{
  "n_layer": 9,
  "d_model": 192,
  "d_expert": 64,
  "router_score": "sigmoid",
  "balance_loss": 0.011
}
Below are experts of layer 6 (counted from 0) of a mixture-of-experts language model. Rows are named router (the router's row for the expert) and show model dimensions 0-191. Each number is 128 + 32 x the weight over its row's rms, rounded and kept within 0 to 255. Numbers have three digits each.
After each expert's rows: "comes before" lists some tokens at least twice as common just after its tokens as in all text. This comes from a sample of Wikipedia text that the model never trained on. Tokens count by the router's weight.

# expert 106
router:134114122179127097120102140145153116145123128129091128112155180119156167123190157180177077105153098141123119160065122114102079106193111063123141102150147125154088158109166144139133113097143114136123148127124095129091139117123167163132113123090167081117053165178102185138169181166081154134118112123094134168164125116084080090085093138145150098149138086143143132112108147115095111154099146148122148116159065102104134173130121142124183053118156139177184116149099121168133155078144131161145132084114083177107139194100088191102169189126067081117130106178118140127147043033110166167
comes before: ",", ".", " in", " of", ".\n\n", " and"

# expert 90
router:119128126084127092138113145133127154151161126119157120101108126116119116081138150157125156150123106079169148128116172104071130097118136100123130075170178072160130120168124091081106108142106153094129177147164065095129126134157131136152138113135140075139052132128078196167132141153082168104125105093051079148140137131103096076100153156143139105133115147082099085122090127148152092136084164151152154133118110106136170172165100100193149066115113102157115114179171129177045123119111093135131135091171156155174171086131143227093146154105106030099115113191111132118091083115204174121
comes before: " |", "–", ";", ",", ".", " |\n"

# expert 79
router:097130162183092164155057112145129156104143120135109142124160095109081123088181112081164130150134087120213086082070138153139085118156121132118138107140125124159110160120109109118143138147162113096112155116142072160045158101169121182086092123127088078144048171133093145138153135154100107171116087162134123137146124131139133021137094144153146103130119136081071144097063149123143104135164092134126136102147159125120093186117138126200098099116179127179154146152115074110151114152206116126187155145175139150101107157150065169126183173139107071097121105159085140096131109118181096152
comes before: " |", "%", "2", "0", ":", " ("

# expert 242
router:125139151085110115121114143159124131165146137123132096092128123134122121123152129085139195137119120101142143167131123129096132137162160103108115094142136144220138146186136076126146139061164141112113189126121100075145117121105142111193123171117169082143019175184077161164150142123067155156078118110060144118111123165069103057114143142117108150143157132114114124132061162134113135131098149156055164141132147121128113236160080139142146108104144117168162158151132113200106097106147135150124152123199114137159152114148150148153165139145103090060092130211099116137105122077188162104
comes before: " |", "–", ".", ";", " |\n", "th"

# expert 109
router:103116118146184136140103118173175166136199116121103080100157109124113085175164133193123165152123067103163114106135126126109137121160157106146103041142108116133100153151073089124168079121110109151056181128143067121099152132124147149136110144147175030120060161199115171154145115132110146139115158124096126171122065125092121046157154142115143142111121121104084139131116095110129108141123127170088103118160126157120170179141145135195142092087160130135156139098165102145136141109161109141127126090193125162198164172152115157122116130142099078061137120221091138152149080119186107118
comes before: " |", " |\n", "|", " |\n\n", ";", " also"

# expert 118
router:068169105132134171159078169116163119135125128106071177104141124157110150066117100144135163135130122153114156102108125099128154111103071040109098114131145125179112115092095125145122123102104189117129150141134096154048113076167193163166147096133164088113042127190127121128187142082163169169110121091089164198181171164077097089152064142138150146159128130108107153098084095117126134105109130126103118159164137094078156181166146137108150122098124121135144144093126130107155115117147109132167128063198124205123131113109168189119132177186101082129134121182077141149118159095160119129
comes before: " ", "-", "00", " \"", " UTC", " List"

# expert 38
router:138116148183081131128075147136153136159139169109120072096138092145143127107189137152138120160121116109221122106117173095122116146150088094134119108104153133166082148113074122115177121145114123145093148074149113196034116108178118171093101088099117117149020118136042156149119125138137161171121133138080149150152117103141101069095119131124191103128144144105088144119143160128168128109122112110116133110131136098107105193158110111175130110113152125170144173129144083130159127123176091159135152117151146185116135130176151163123159168183119080082104137205119168124125106092248151153
comes before: " |", ".", " votes", " medal", "2", ")"

# expert 229
router:122117107109072142169047168149144099173167109127094111137135166107151123142153165196096141115166144119127105144126154087104130080174142125160131133134160125152117102160128126145078146094124079134127091124147071128094082169103161168165105090160200109196047145145059148135163145165056155102100118143077181181169131151121106084086105137055158068134133152115138129115165144102101119131070125149075123127149144144090166168130123107143150054113176104149155155155146103139115137177137118118120145071206173143168118116153085181096113183159080088147122106130136158139150087149134141172
comes before: ",", " and", "\n", " (", " in", " War"

# expert 169
router:107141149158095163130049091156158141111184106088110124116136101128110091110184129157183168187131112100176132087127166095127093152178113116142148117120200104178094158162047107164146061103110121116069122115128121144115084147146127204093111096103133071147060121129074145167119137140111165133119143131134122145137111139130096073143103116088132125134120144101083121128118127161141115176141101129101119128137119119124141165124101133186124080106164131201146152159187092126076143133180076113146125129228110167105150150188164168114166177178084090121082138190123165123156078091185137134
comes before: " |", " ", ".", ")", ";", " votes"

# expert 103
router:127132109113155114154118127085163122139121098113108118119169119084130119078219121115172157098126089104158183108143147063135149108190137101106159089145099106173157150109135074101092100063065122114074129130146109141082118119101188146122113142126136084155070126172070138141123120179087128146088108078113138192151198130138136087128139212100153083149096115093129149103124127118151111207118111126084145083147097105091139107104084111135136115152181119143197107137122117171140140175140134153147169165116111183142101154147083167092190148125102095137157042169062146144132085116173093110
comes before: " and", ",", ".\n\n", " for", "ing", "s"

# expert 154
router:098169116128094150142062127103167117142126157092099136117145121159118127072120095133117138152091123124147117074095152090139168102150098060102135124075147137176100154122140118115103144080118151127071180104109101144062107096147198217183146110100194102141065109177129095167179151097133137161085102129134171130134197168098145089105091141150124116141092153124108143113073087111111082099083140161055161101148129129092111222145128120128135074088135104126143144129145093092145124137161123140195105069208099171123115092129142201143145146157091099112143107152085120117108148076138097142
comes before: " ", " a", "-", "See", " an", " List"

# expert 135
router:109132121109142135109128140108093089146144119127110130096122137145141094121141091142162139109168145152192122094131131122129138139134117064117075102113120117107135243110101099132141092139172112133134120147090130165083161113133112162151149118137125067108071081153096135154156091118064178139128141087087119145160094173190107062101112194145139102184058135186100166143096065114149099157042130089110113161128089158113120169092075113147178150110158146181141119132141148141150133207111138103168152078139098177089136135157145158130128141119098093111120087233096149105143098109205127174
comes before: " to", " of", " as", " that", " by", " in"

# expert 173
router:123124149140118109122087168161134125121151089090088120148174115142117105117168107177145153168111101092154141086115161089121090106160121097094121081139156127156100172142108085131123132116149120113098138095100065189097134123155171189146099118108166044177055096163062191121131116136096179121113112098095122157165105152130117033101128170119137127158114176139090146114114118118155093136095134110091182164151138116115143203138136114197150082112157130171132142157162132138105123147191131141181181129186118199118131148136114198133156172135117049104128116184116151183164110109206142135
comes before: " |", " |\n", " (", ";", "\n", ")"